python train.py --num_hidden_layers=8 --hidden_size=512 --n_experts=64 --experts_per_token=6 --d_expert=192 --d_shared_expert=0 --hidden_act="tanh_gelu" --moe_layers=[0, 1, 2, 3, 4, 5, 6, 7] --router_score="sigmoid" --normalize_top_k=true --routed_scale=1.0 --balance_loss=0.000351 --balance_bias=true --init_std_router=0.0335 --lr_router=0.000339 --vocab_size=39079 --norm="layernorm" --norm_eps=1e-07 --tie_word_embeddings=false --optimizer="laprop" --learning_rate=0.000593 --beta1=0.9 --beta2=0.99 --batch_tokens=[65536, 131072, 196608] --max_seq_len=768 --train_tokens=1248000000 --max_steps=10808 --dataset="wikipedia_en"
Below are experts of layer 3 (counted from 0) of a mixture-of-experts language model. Rows are named router (the router's row for the expert), down (a neuron's output weights, with its number) and show model dimensions 384-511. Each number is 500 + 40 x the weight over its row's rms, rounded and kept within 0 to 999. Numbers have three digits each.
After each expert's rows: "comes before" lists some tokens at least twice as common just after its tokens as in all text. This comes from a sample of Wikipedia text that the model never trained on. Tokens count by the router's weight.

# expert 38
router:479402487496555539475582492546417452522425489472478528529488529539492515474550512533562471483583485507439527528454514550475443512451470510468467524490512503540528453450567497473492444521463527516589558536486473509514510531490448574536492511450520508488455482506538448536488470489548547617458425488417454516499466517523510437579456436481505470472468466511530470522516523515484446482469
down16:443471435512510514485458544507496471573554465483530465515481460431483472531486508475511513483563476561475496563438504524514514449450485520562600465551516533514540463585527443524482492545494440536520450548523470504422416516454498488512467473482527500462477518505486440572528484544453586513477495490493522589512520594456500481507513582540475443458535529559432510477483502562506503511499
down17:470528453484546455537542432529495485546552524551492472491523545519451547534549523519484460490554522433481532437416559486530450531542560455563496492531534571514484458485532538476526524539497470444461479599533510548453512456499458396511489394434502441459444468574488587459478485456586427560507469498506495476432467566520498526526484498489443549484538502454471504469545517492490476478460
down18:490507474439450472480482533553470495565487510431507536522528503445491494527479453516504464484550520492472506565477519542487508517554476548452494543505441511520518476523537511505480497552477514480527484507544460515475492534497481529470486511484567462510490477521460539511488536527448509467511512506456475475506494502516534471521547524504478473419513462504447561510475485521488522527479
down19:536507513482473459477491522474535508469505507521507580504543491507490501486456464616560552424514499504452479468537451479529518408436487484500513525572505530501469530514496486480458560407529482523538497549424514545503489518473527529476508520562555495514490517520485526598528495517430538481524484458534509436519514496467514489490469469506465504481427447559561553520519477550483520517464
down20:455474452486587478454499529449495493483450507504483523475467530517535525437539522512465499591522440469491503519596549582527471514469523462415454507492472546518502493434548500482515491569521458510495464454548494437573528451495457522562484498598495422519453512423517531391509488505508465507473448504505507479517479474526516554481511421516560505463511456501441390467496471421459499518550
down21:453594513536439557561573509534480456483510548468454426522488507497518530468467466548511499513456535461507492456539469481530548499475506489449554427431522480525489484507422531482607446536502527536494513507559486454549469504528485474509505470488525501490514495509475481461506511468524553543606495497532448474419540598589434575540403479469502520532496509503489488492448448506453491503452
down22:493439514518494444466468447461554414446536421497493503524405549448425460567426427497509476466514550465483530432419496408506476536511580554450493576489512504455515502577516562535474544527536438542497541563511481495456499447487510494483537495550509558563498493513484566494564503556492530498453488484445568449500489538507531463472532564542483518436481588509527529539546460447467526479486
comes before: " | ", "–", " |", "0", "| ", "; "

# expert 52
router:550440515483485519516536549537514472376467551525464474543450450468457523488395483556482517484527563498510524465465528540484495564597550519466494447512472509441569541471520510455505543552542539527529552508448495425509526448467578470549495519437548509486579546525595521466476419525484475489563441471558434447481446489455492449487480494459512440524495451482544504494532523502624445471527
down0:490484468449487581499487484407480435500507501559573464466480508531566490521514485552450539493500526532527468600527510507528485487491452483465548536508433504499561456500530517490516482515495501447508515587508473494597456425469442572458530476513517603451504459559521440524544445558502514426535525466507557531454512459504479549491446524547521427385605558458460530545512447498455497488539
down1:469503450465484465542534514512489417513444488484477454462479540520595528486553549514492473465558464550484544492413563543549465522561433460439498534472519541496491534486474529567516525531533534461471524496497566492469445486518465537511489549479500523553462448524446468509604596517508483437500492469515525514564466454539507522418490492421518477449491503458444531489544459513508597525548
down2:490532518550571494525414536492437423476524507471500490466515556525503551563545468505445453478467487497469522461554537498502432449447442477510426510448524438499540479566549461467523510484468526513476435491529465517485557556496484490522499556566461502507422512465512493501532504555476535504544525529473479489532481533551469494503543607517458509563466490474520453530469526485507404512429
down3:512469491505469461474436503486523562509503459539472454472487489498476507410548438514577544523465507459523553545563511559459448556524571541430492491499450501497503465567494513480514490457523540635484522564479481507481508505448507495521579537543553491513502509486446493512465504597493491521546575499465545446563495470450487510449501481456505571493519535530509527486546434493488523522529
down4:455503463550543495541442481515586436522475515519504531553488506501426541570497443485439520445519391488521516544509534486458507493487532521439488450473467499537457503494487562480538508559521495494522536547488498452459586533491489536492534531487526535474423462616585501477527495464611494561513540483463486556542456460495420427475526497457463492451534433486488531430568534520411499439520
down5:500477501486445456503478498538486548442490497445522570486531495488518543511535525468450506482532471473568515537523533483489468514472459485491499497520649466513509500527449579553488428525450501491468475527516494501528466524486469443500602507523493417552438546541570492463492491499537469524456542513475516469445467523465515452499515483552494526486542466576444533508485511523455459519593
down6:484468528576530535577517506567485419508531507470523518491466478458472446473510554536502545481508464468495488484460571512477475489545521519535540529466441474551525458580490564483460544464463546459447487544446479529465534436453446516487512521535609446569474503454500454426568521534484435487498499436573505495533440425562466521514520505452512425524514477481490507470486560507562520511534
comes before: "\n", "2", "1", "\n\n", "=", "–"

# expert 14
router:423466524496481466491534522496467547479485594521480457523408489484479565546477512495535543544494506476559537483548545505520526584429491511543489479505539484430538509492475455512436543489466523508484488519560528405424535480466519500568495509442550454557497522531559499403446548544583502529519486476461446476449426564522473531522520474531536490443463458525564436425461456534455549491502
down0:492577440529497553491507498495570524514513425554586472548603488483457473495487527459534516505509551495446531458482537471616534444501508518508472505535450472540498466506498507477583545524534466524482569481428467558501497555519550492400462537502513488480516536472486512543541496508525461492507464461469465533566523595421473468484507485486439455469490580481534423562482558509482449487491
down1:453462461466498535533537472483519492571562488445536507542478499506455457508415511483454519519515501533572515460473506437525408483438452428473550498509485525468481529434513463512565481536483473472566489552501456532463486558526457476482487488539520564540496499523537472550509443441449457538462446475503517473504500479440509521483534547489500491506581556502398549515554509474497518535481
down2:503519530520495482466591536469431470442528494517387531565490510551552508480518448500492552428498437456585493537481458414472566486550529481488436541477452511518413420487460517549493476547497493518537491566480454449489485495482464480559513517449499558496465456490460531467542493520490458564454488459467450600507540507464555474508436464473543466538459517483484572588523529449487446477501
down3:491497527434442568584461471507528449553561507482495542520525548510550519492461462505514464507519532460502529430502478442538583538487533546494495464535474551491495543563532494524444521476531632556538497480441531520512539541484523448483488490444554463479511474485474455506496507529478541514525465508521504537478555514553460521496440454508505602540541518486463523629450566437501519516461
down4:440499522423518551441496513483395491532499533497480518531498518457439516462520525437510526522466506545483504524472483521602455481433549459471520525441509492510540519463528501549569536502458514523508466498536551450520461570495486556518425462497527526544490505499527532550515508536387548498540483483532552413504555511501480570445481451397551500439560506449482442436499425532494498493487
down5:448488574552486500488450543463572521501484435485531477436473480496494520542492481518485439523484531471495488572504481550447500469414573584498487489520516477502498523553461528498599517482583517556530478555525493471461453513531529485529533443516547485505489544507400515510508491486482584465490510480489474504486509494414479504473535540544498454514515465496527482537473555479493474467513
down6:579547581478583545521507456556487533549533421423519441423579533388440423475504522553488482502534494473480516492498537498540436521528521475482502459525494625464540511486467600549472460495544504526492532587468453472514514532539537533498519494529461540494499457507576476477502536477492509468529552480484438503458413481469596552527567528477473619546519506491529546564428474488507505493551
comes before: "\n", "\n\n", ").", " ==", "==", "th century"

# expert 6
router:493496485501459527478524517534457533514498543522515526496499446466502470438463525521499392472454520577488527526499470514491559472490522494567508541489547498542534571466518464580475537528532460530540458472481483517532540477511520532519541524455552477573479467500470503452543511498552449445512453518457571482493428509513507506549493512515516487504501466506510425480491530464473543465495
down16:510434456408518489479458478504454499539518369412439465517530452489470532581579490469542519475543471465521546551548519469514519476484527510520497559495537519493445524524445580523435524456453528521513529607509491464509561572512580535527448504491468481567527488484489493538451493539448449580545416413468549522565484451463573491547475463511484556446471516467479531545534502517469441506580
down17:494507565554537509532515563510559531492490482517475499509520507495515482570470528548495510452469492514480512542510509487497536503545511455522543431446500501467489479561477537489481580545485532465480507479447460467529498439487547492502568503485494517503466530484527479485508501507556546476509494369530458511452533451470528435493527454528503502420483588488477472536464415508507503508473
down18:441528501395586510479569492485542462546472502508537521486435477434454446445462604517511514551515487479517500500478493532476450476552466610448516525459588440594486491538517515454524505496501524548449483488463466448498468505502437543414575553482543453509471518479418488480413438460520476441485498522511590550532477423453415482521467471521445471559531461466486459514498539509530438480516
down19:516499500576459509484517540496515530515505494484552544463420500536511543499460477501538503525552492533557569490482442516543463525529452456554541522529442474474545536513501506446557518463466513533555543546478488507450471524481519491399504549499556508542555468543490567564384511505461484479507394491474442533498459518495517466481567476455585492438477482430513497564479523511572475533555
down20:484474505456501485423440449504442465515552421555491493503450483519476518520562500511567440470438489492523511522493548556505434472529614476453452504489486551532569573509490507545510605485556425470494415557478496524512436449536536532551560541494448568390482514480494517487527487516487436478457519521447512469467598518415514498468519469510510524449486524492513501462535462452583541486489
down21:485628426479563626533414517598436469486480478449472521418474499560477535462443478475468491408529501514483476474461519601449479448499505448463501551495452522492485519483473509496516520475518449486467509389464526495511543432481422506499517488465482498512464485523487460569496500473397487443487525501496436443556505486581525562467495496498583513478485460480516547504451443473471453539511
down22:537499498522482498480557481474452493479456482486493478471501563490486505541515523495530567443488470421467423459425551460453475424389477439506487538452570452518485536459468447485563429546509523439517523509557537518488521570374473508497523539495506542501519543419476429482519499493458490523586519508530441482502474556489525505474560488540557536479527540474511394483494516514517484523550
comes before: ")", "–", ".", " |", " | ", ")."

# expert 61
router:520506478522538469511406436487515476526507465563480450437516470460413519478496446520509514419536514497519521498559468545447458553475508520554538528504532519477500588472414532458456471514490465427495461484532487489457495475531448544524493496482561505546468522458540507469461570556493448519507463444493387497489448521548570500562522510463507479466453555608593521446509492539523494476470
down16:492587474435481537531468573509576501457459442430526530501515565494491461528445509493468472468503518492509452484487577515592511500532531532416463461492514553452473478530500481567500539516459441508497516429448516501554450521456551574481534534527434505437521411494472445467508518460450540483524502499549544500497489480571535460500463509468490500532490487528449529586427487570477509485525
down17:539435488496577517536549470586504465594432507574530545439446503580540508449425479541563448486524524500388549498445479623523509502487513504566517544500489522542563524478499511496459522444498517469476495466480471446431485576514467524469471530502515537548482460472452480531475504512503500481512442522459467433469529466559566565531462492596571521472530457543472500412497483458493533509505
down18:491459556532521439431477500407517424493422544501451488527524481509554547505486562542535572473550499484527480468528576545455488468490535527460459385551431477535504544498483448410434497487476487459494440493518473449525510516490482455441531551583473528525527460499475550522541446542487408550560464515488507489424528509409487481491513549545506537484486539479500461438406483430567542534514
down19:477579469487555514464454518454565529496496522458499519517582505492533496470501564550581528421465504527463489478541565556498490488456513480537543451545477546500506521491554501433506511500542396547557560472527459544496534466555490526540525499586531534438510526497495511457537518487474499503512476564519567456494584465470463492508463484472493547471533513471493471497490487476491496509507
down20:526549491418469505532508498437567430464518501534456486494477516487495523497546505494556497507452549465551501491525517468483552465526479511519423551429501489527561497482485480507544490450542512522445483480529501527548577508573499497585492527498511452524522450474533545504500442563455470517476467527534495436492485536440500467436598456519548442544558481465542482570520480536520486488493
down21:388445531564506498495479517486472530550459492511483563493521543464502548561474522417517501506503504510478472457503542500524532465497537441478502471504477466510467473466469519491418497540460498589502517456469455487491504544572461446471492543535487505480458451499553442476486398436492498500461563488422533512492465504511540496548488552484494515497569580459463533488540456555425530499513
down22:500428517526454560564490448494573467553465453487466501494534431492538494460505508519462506482573451508465556484491513437525442544456510473457430496525480555506484472472465452479519581482584486504488550488487542446508428560462491469502507560434504516428514458540495519477602478548467559565473532546493542400449525553463500550471454527561528494455469524533421528499516532507512505533562
comes before: ", ", " | ", ".", "–", ",", " |"

# expert 56
router:508411466478520473518481480499554524434535424465434506498426426472478459491517510557523535623470545497523459519537465495517527528510559501537554499539585525495500470428455504461463428443571441535500460509467482472448470544474522502515540552519530479480451525502529546535515503505508490450457447485421518441485526475522498487552511531450541505510457521521478515456461506536573460509522
down0:479545582484515469496564458442572481543439547466594421519555579509508489510459487450515569534459477482539506506549503507493480507507497518483557490467408528448425485492488477402458488512478533521473522490477546504493475432531465524489460467450590456457520502520478459436543548467488512511532584378540526491544568452507448492515484470463458530513506468485424511486526453582530479451481
down1:475533522449472454496535536452570481482536469551475536432498483508514501442473465538499542528496507493479497502445608462451540472533554519485563511577475504498550518521527512550423516540487466526449461542478497444512544502499426542509517557423487560490481515571376494475496445467511539549410503531604456529462542497455478486534577491608547547544527432490424453527494453538541519515493
down2:468448547483524398496504467516505480512534474530550477524500498476533465486463458512523495528533522448508493509575495562563462458469534488551479523530526488532502405489499428456517580549474421528457538549524519479486445532451508490484501504479465489540609459455514547559505432468538561491464516561509435474452607429516514505518447496500451496467493445558493506510555490497569477602508
down3:519525530497482402457556495455538506546566471461473510458502497505593507464541546562511536498544545551441508451498543439434482519536558482494559547468507515467480460482486466495413500571484493424539445447499524443467439456576523584500507440523526541472469550547510531403538526423465522562454484498495414496469428512490519512452519516497508482485484539531460515459500500458506534518551
down4:524560536514511499506481517495450419512477420523510436515469516531546506481565541518468493509503494499518450540492505470554455498529504456454462476428463498512522495467523461528522519490516550498449452533490498475495405520512481547453520462566517520527480435533412561497577520488440518539514518564455548424535503511566473517414477532531521494464544529469490555509596466533463511436518
down5:507541492430505574460471514528478546515464466501585465454538494510496521480500492460556450437573508543494498542465462490474516501517491449558494458492475532483531489538457523550544515499495546461508518527492548526477527474534498398519511428458436514454551424558459486474523442432516518483408509536557535609506473516499487550474495539475560423487546483453512540529448451489543508467469
down6:480433533450565523541540450483520424540540560482564451565459552505526469520511539557509499529462517529528493549473494467548427475535503519429455539497547523455479472510481473485536547495481505473469461483542583381503472550504543489558481493499504586521560457493489498487513469513510534535470515510511474480522458460481478520481483467482464494445544560460554476501492542466489534501407
comes before: "1", "2", "3", "4", "6", "5"

# expert 53
router:573432438546539448517462470544557547472497535572422490450426487494468505481526486512472577534510487536464478526538478539461550554507486550502487459514542539522526531461557481475541495419502502518557481478498452440430501487495521560425492548479546424517433508471520523488477468512497468513512508495435441494483504559492497505516541490496472472548447482465484509456479448585563535560496
down0:482547530506362497467496492523561479489460553547495499493555518452545477522499448477569469444545487482555493544500438492567479484525532511416565512524462589569445497514498435493502475505496513508553414454482548503504496525490470500496558539469480541484589544484448465479467451474457535516474559492510500543540492544516444493475496478573471505434525435531423486532553522541379510473495
down1:434491484474516498486510494553491540517509544507466529561437480465526433492492505499551476511569507474528506465465486497555467551554490493499520517517402531499467453422498516421474544542441453456477507556534551477490506516489413529461545456479488488500525439450451521509507499528521462533476556456494586576524502516532537440511482484511448533486494472457559446547491613417463448459426
down2:490563483513527529377506462551497554524496494433530518510533492497463480530511500488517466529472485454438457466503488582505521462509481442553506507548528463450572418444483486525450451457503537585460447486383449595463470532461562505494473494533450494535409461513469530446517500494461546444500447511483504496456495471473485452466509538466579521575481536508490558452456469566520460513515
down3:575501546508511480478549466581529488519584536512546554487444433537542500397555508511550483544567482478481521454542492516467523469553472524537520531450492500508480453478526519489516449448507485437464445442463511470485478516478484463415441464480480457638476563390537431470550453481575581512538478506504538471460500459550492512478488485534535468487493480383520401534501462475539487449526
down4:514583488458519601409516455515528502446464520538472431562486501456515526430514473476546577552493505404533538469504466583489586501583523501432487529514488511486508461478432592511476523473460469504581553383468476440482589504502403458486453460458471525543585544542457474513425506517517547544486467494512563489533580464513440399557533467485477558441479513551443563489495497511464556504477
down5:480433533571486529522519425557483501527438477498464470429553501479493458525537467458443558571527453524548484538542503501512409440454503481497496540567401489438535472498526527473456506467492422495401536547544464498498527607447402530533515473482550514486477519452426494468552448429529508541491566525451552433531484472540509470465503503487534515512397446499493436544484519481478437539487
down6:483529513459530534490525496536492585513522490582461528527574474454486554475469574494538561469472554507531512474459533512510515493557507481513510471492526502436480430398498535506473484527412479509457497511468526530444504506602468499575437456474538450562467430491509446499519479472495522514470488416407546484516530519499449457454564536517528503548489518414444522467498533500536530518540
comes before: "\n\n", "1", "The", "2", " The", "In "

# expert 37
router:538519492476508520509569564539504491479511538495427519445493505489525477554507478481445479522448516496456485533525452537571565543454435526531493503498519509483533466485506541378525461459418427474486452517466507505553470573434573472464536478456468510492493477508527483489552491490436510479529451539509499519489491492538534471470419498521563492439439461463542516516511493502534418492499
down16:503464534551550494455521474490482487462537553441553455414471523485457471433465497502511522496469576472500466497547502490456524516455494462488545534547457526481522512528514548552495429479528464609499601514491506497583544468494460543536443471511509533547486553489480534500508472555529500490403467488514508510504525409393541471545537438507556567513540509548471483476461489520562664501517
down17:504499472559529476484551452406519459500465460517550441509507467488506472484466486523490530482490509543510515495511552512514518516531551512455504477585525487475507508440506527475464473499470537492442516527511462418535486525427528487509426518540518456533603518454454513442571490543497453503502435527508471435536492499450435544534504455473521450487525431495509468429464491507539459529498
down18:565450545506520493516477431530434531524477478520503518388549504532469601416479478526475510466506527509514507536486514512496541490571402532489383497480409580480505453514505483480577522524484495560410505582404489508464467523497450556426499535523572587463470470470544539463536495443480534539553535492481519480490434556513481542496486493549441534490494494599470492407482487508521509559612
down19:471536512563554541513487447409510476536428463539493446551438551512457506467530526532480506532522548344548457418602523502530532478580524458556496493467493450515529523539500475528467518484461522581487475493487433508467444506428527498530443534504537553512498446557487458493532514535364442471502531489503472506529497454524485543484534603435518525566529526548452528501505508464495494515499
down20:461470563533497473497477487514496512471506498525499549509450498548515498466482490452525513481406431477460409568561440457523433496432534475520482498478538517438510473451475465503514487578470476467528482430569507520528445451531539490507555473479524562427445477602595455460523561417550534488529506416490542449499502514573480534553496567550478535491520520461581461465489501486470548494473
down21:514535509469544487395551552525472457496511506464531578460489504475561498450513465576487482503534434452555537445487478487491442456436551440521480490448471574576530485540520516510466525484553483543519493445555539473535491507525457526454480446499556507598494504470437556471471509510594542468498483524581471448424477511499580495425518546477519520590561488517409557573417547488538514452473
down22:511508511515545450463514498487492457544463522500520455491470443535581603508532502467556468455474496513563545497453555535481569481475510445490535500531525422583531432479516534462511549510540464425459527515511514478468467451480522467424429537549453559429510524475488538502501469477488538527497535488504497464486396512433522491528514441496537547436520489397579487569581503481474515559443
comes before: "\n", "–", " |", "′", "\n\n", ":"

# expert 21
router:551555528468533512509525419507457472518525503496519471488526513482478556441485468498466463498490456489541411529509517534538410440494427502404545464523478505493517489488590539418507422537495546482496484542508525532549529515457480554471494495480471481499552511456554503560534426463455498456579487511464463404439505491540489465552475529470521423516537477457513596507492509546555499530481
down0:479473510536434524463586432538551493481487448484463515512500542415436491503438408478528510560531461429528488471509483517515532573532552517454484478518501492561463541469574462562574503537559559472472552557440557470501525522428491495469493510513466544431482477495516475460538527553570488503480509454494517461510538510456478507472499489565531533520471493487413442473504500566535518467456
down1:524531473514488460491479515512455434584484424505546556529504526439488481442516532446516509436531445484495504505467515546508505496459531541524538473486455478575465536472445496480504502518519480567510541448472523474477511491485433451502506588498434523532489517504467552426482483504562520524513461551488468503492506457437562495468558589429493584435557462476520484531449491528578539429465
down2:534503471473513492395502482470497462645479501518523537459482519509481500550521482520529500510486514508558565518424490556509550494503482517452504469507460529496516562525471526455461472460477463428522459501503543530470472492519453540484495547493466489458550445463513555536550457463490532473472498505507556593511487506463542507525494440507553512519533480507469459481484550494468394454508
down3:492488494424505478535515480534509486494466550484485515495486456528421495471530551471544492417455525519466457507572509469505571490576482531429463496547473540433519514546486576510517519431545525443581553575563471512516533435483528447489553482423486535521510432488519506506518487438491498502457563441523503427461522424488462565477444508510523519517491507573457505517561508577454486509505
down4:448559500529444502536494453417527485519463508525459520465422491475479540588463517471495508569452459537489524505594434486464544563533547489468471538454513560500456507512522518490452508535488497491426534535511536443547465503485528523548507514562539494556466464559493525486480534496526467519521495539442497490537514513467521512568492489499470559440523496495491515496475520497492417458623
down5:594523432540514470503415505556486493456514514533506460510542531477539472499541535479548422411529541450451446510530494497477588490536428432472468463506507559477503415491480500526533490483444504472468487497537486515463529508515443445554479474506507482448382499494488423464505490483547545548565580453482527496474460567525493463508521507514492548525542526506499422495512559480566505477588
down6:527531518459552438575493501446560458443502517492474491530549489499488569520477472512523465515431494524573463528446490522504443532505597519470534510511482568464567510522536461521530490494462468514485452536457492451451512509440471476496499474537529530542476503562484542489489464537499501435469536437495432474490538444487473533468492532506526498636540492553550448475520500478537514514406
comes before: "\n", "0", "3", "4", "6", "5"

# expert 36
router:492404474501465516481459483476479556481473526518512497554486433399484481474463498525568414499467511500496458511436470473530543524427512505495505498508464477488489539507504492463437442539478525440505537508515532527551517472500492520497500449529511519442424461467525476519497541477589422464533483528488456468472422498481482465620486506461544425503503516536471503532580492514499478508485
down16:575465444531511456407501469480437541491461504521457563473550514463441488486523548551488497481504570547575374424540487521511510530490425599572472594575398454520461500492524505566429525426503536471551442438508523429525545610520473423508486487436566515490537504481471439530485503477462497504455510471469458547523471501453465472463522460458591488438511461471470475530507535458488499488443
down17:528499505464595501463506458579490537474440503474470479456530502469447505470570505453466536441485514509517496551551472547529524462454459601547518526519472487421506469504557518441465512452496421508539507481453492418540484525546453497521437490517517507408534500574536469458483496436495484493493523525491491501502487565499520437464518519411566529484549462478542465542413492486522497427487
down18:526505502478511545454533437431534481570536483495569508466553487509435454494447535490524517476490574515544503453496516558474485454496540472533521429581490522521534526546487504530497525503533499524490538532533431550457492509553564469507479485523521520533475467522451454535514488568516515554447449517479500513527528544463484494478510471483487504570459544477458508472507483491460457523457
down19:510449529588516522430484465429529495496451470437528539519506569464521459530540487518455496479535456602512462461465438507493472495552474464448506524507478567458514448484455536429526447519577537517533456494394537464409472491506530463555526485542563487529504469511519463533546445496492516498566508454603485469496509502552519368501384512497503465523518593532460493461548455448467563537546
down20:493537479524518477455501453477551550459490436529457466508596460505476516486596548545526545420564484476507433443518511486553501584515464549453469470483518574519486516576487565545480549478529551489500530506515524465492476489499527489455511487480557545479478498484535430484465517523531441546457497518461481457522497520490531448527524471487424536523439529509438467498482515485428515517491
down21:532562524457616539525481458470496466482510510437528468469503475469553506505487510509496582443518515456534472521543482533499519502465414464526544495471543527526541488512549520514512491447508517500444426532433428584497499508497491461528489539543537560452476479466417460471404442495513479536486504533545537597469445564470482512501538475418492529519468529469461518541550518467505448518441
down22:494471501532414551547480535519561423483541454446443415510518460549478511489555494485431558493531491443470464497463508483499478488545510495440451561500429488524542427535560478562483485582513494526427537454471468534494511509478463458527459469484503536522552490486538517482544462475513547512545521523495500551527510510498539523559482531526514489435451505458462507484470519554539516523414
comes before: ".", " | ", ",", "% | ", "% |", "%"

# expert 2
router:578501446478529546540464518500501459431522470545487491497480456467508484501517444477522526508501524498459495562453447540484515495485465463485544470501549484484355419415500461444531441508496470458497557489483505559513478459499541506514468492500555495489529472503564535465503468522557514503492532487458418499509428481468458497525540500501536432519549514487458546510487452503513476515444
down16:481462459504579485499420470437645406501491480550526439481518583520452478558507534554569502474519551550529453544461512523506562522481533484496507437533543468454477474510466477529465522503513445481562536467446504535514559527493385523461515469452485526478530533482479513513410506483426457437515504409510536534449530461496484520477539457515505463516566495548479521536462514513536490511530
down17:520511507489511516523521475459475407573456556559481458540472491451469469494588521535487492490481486517478451497513469523543561498416477557514479552510484515501516513480570497556533511547549531493534425504542563505519432503493432399507508567433452454541506516501492532515450441430515481451540496532478545497473522506521468505423548517502510486527537550533515457551453487514507434531536
down18:496503514481461452494540480478506468503492467522570500471433471414526500531520519503483458530482499567518496512456491460520544483533582564527420543487506498516465512541500531584520542511509511588433481485464455436498525521497477550455461453466504526516421568513517515562562486426455496472465519489511503514538538470460532490455433477509535496425491441479446543416410529480517566558512
down19:525490473489512555540461518506487481505517509543533478421532541585492494425451476494489483489513451508496496461521414553453412499468472541469500568533474500523439505461556432539456521486459485519579454468488523443559489471479442497483478544485462509531571440510471455508522519524464463565508542529472541511522534419482468530529464435492494490484515494547557464478528526535441458560497
down20:485528541502474503472512554488553478527498499519395558483510495488473542457504571482481513472481502467508500477488447475523481523482462511493523529529443515555487401539457476554446496566573524500504446516472448575571498453576508558491573495486449435415559507507525438468503476488492475518463516510502578539497552481539476579493537528590467474524516482416580528569498475434494514438515
down21:479495486495435497491454480549475570511576493499577443551520516497488447456524493513530453538513479461479478515505536460424486549423603511540398442532552456459448505584436506558517506546520541463542501501466491517397569481488476517410576441547557545486514556526485521499501535492513486455545474413530451485504562481500470451463494481530499549546539508541486494450546419408524553562483
down22:475515496518549454446511444431487557534552488493531458430474566506511499544575466447568452506477501494555437548432528468478492514497492447485478628493514447468540489529551572552418485489532526463493467556528522539552531520529445478528484559426497482486463548491475427482494493428486375462539474508506547498594506466459532462476512550524483489486552491428455504462532524457491488472480
comes before: " | ", "0", "–", "2", " |", "; "

# expert 3
router:509528495528481496524500484488509477532502481467454518383434423396496501593480456500488504432484481570416421534476467491603556523414461534452488511494516531476501488478524509450457468549460470516520519477485567529446481499522513553494521451540495484489496502504484528559491475443479479411579459466491477436514502461539542462528472535505506451505465546513503478452499567474500460592505
down16:536550486534452431504491489549519541487583484547470488486527515448534447441411441474443439359560457460455482548526493430476433479533470544526526581525495429532498442562543548541487431498499499540522515493505518522478528518470466533503501608553481526451481516443520445475492556470590570489433517467500542518506464543559562524474515525536496482529490443535507457496478475533474539535507
down17:489444495457496512510543499511448487555440512457536596510507513515481503495469437437574496571476401498489497569473557543517515505512574589448545524509516577603485454489509523496512463498504553529497483543523496494515514424492499491521445552504452506420453509519551575492532513563518476512503556439520599512516560501553519509407548431513431544540529479533479515450483488469499434453502
down18:427501565478474444454490498523417593520577547500553468469523499507546553486429453448484515511457525485526438500536568531488483512518497406464491528490467495568387475555479448488456491407505450543536604447510539526496543465492447435451463498507494555544521444457432558515511500452451502447503503505560531458516492554383431474497511538566533456543576508512446592470524455526478552507534
down19:459467524484458540539558494507456439478560482483453505494502574460489472463441438473461487481517555508512504503436495464495449430450517467546530514585497458452510485524508490516418546532481411576542450468446531563440442501456498501508505487500522512521489525540417466580447423499521498461621505484509437487500547455552495559465517497521531487562574428416528518488518478445452540474468
down20:534464464548508560468522500457448547551557574478476473467422493535441519455528492468557522450483499438512507475482456479554459569533445450510522464540483565495479462530509523498499484453482520470482472519543500492572480581543537574546479528500470523534449478509471514474536460511489515552534503497510551498505493504440416446455581549500539522424552440533467525498438484506576472509492
down21:465462530511516517495494439500527516505479507492525535481516478473498468439423495513508522512497487453529442486500445497496529560509498498480534588508551519488492425496573519524483477506496446501411522543492583452518500503557476481541432521433522475536489432516502484475445445496471472510436447506485478516437505489541462502464613529484446490513571495497475436613506498519577487484546
down22:484391538552476516503481460458559495477521486467501513399534557500573511432460482506548544531485496487510453537533542532528492521490457439459443572464526510509530535463536534571527499490463542480484502500527537524436477455532476512545472549528554495533603479505442490448508500432463520442489497590479493479462541502480462536448516546501484555529540458479423492525508479576513529494487
comes before: "| ", "|", "-", "- ", "2", "  -"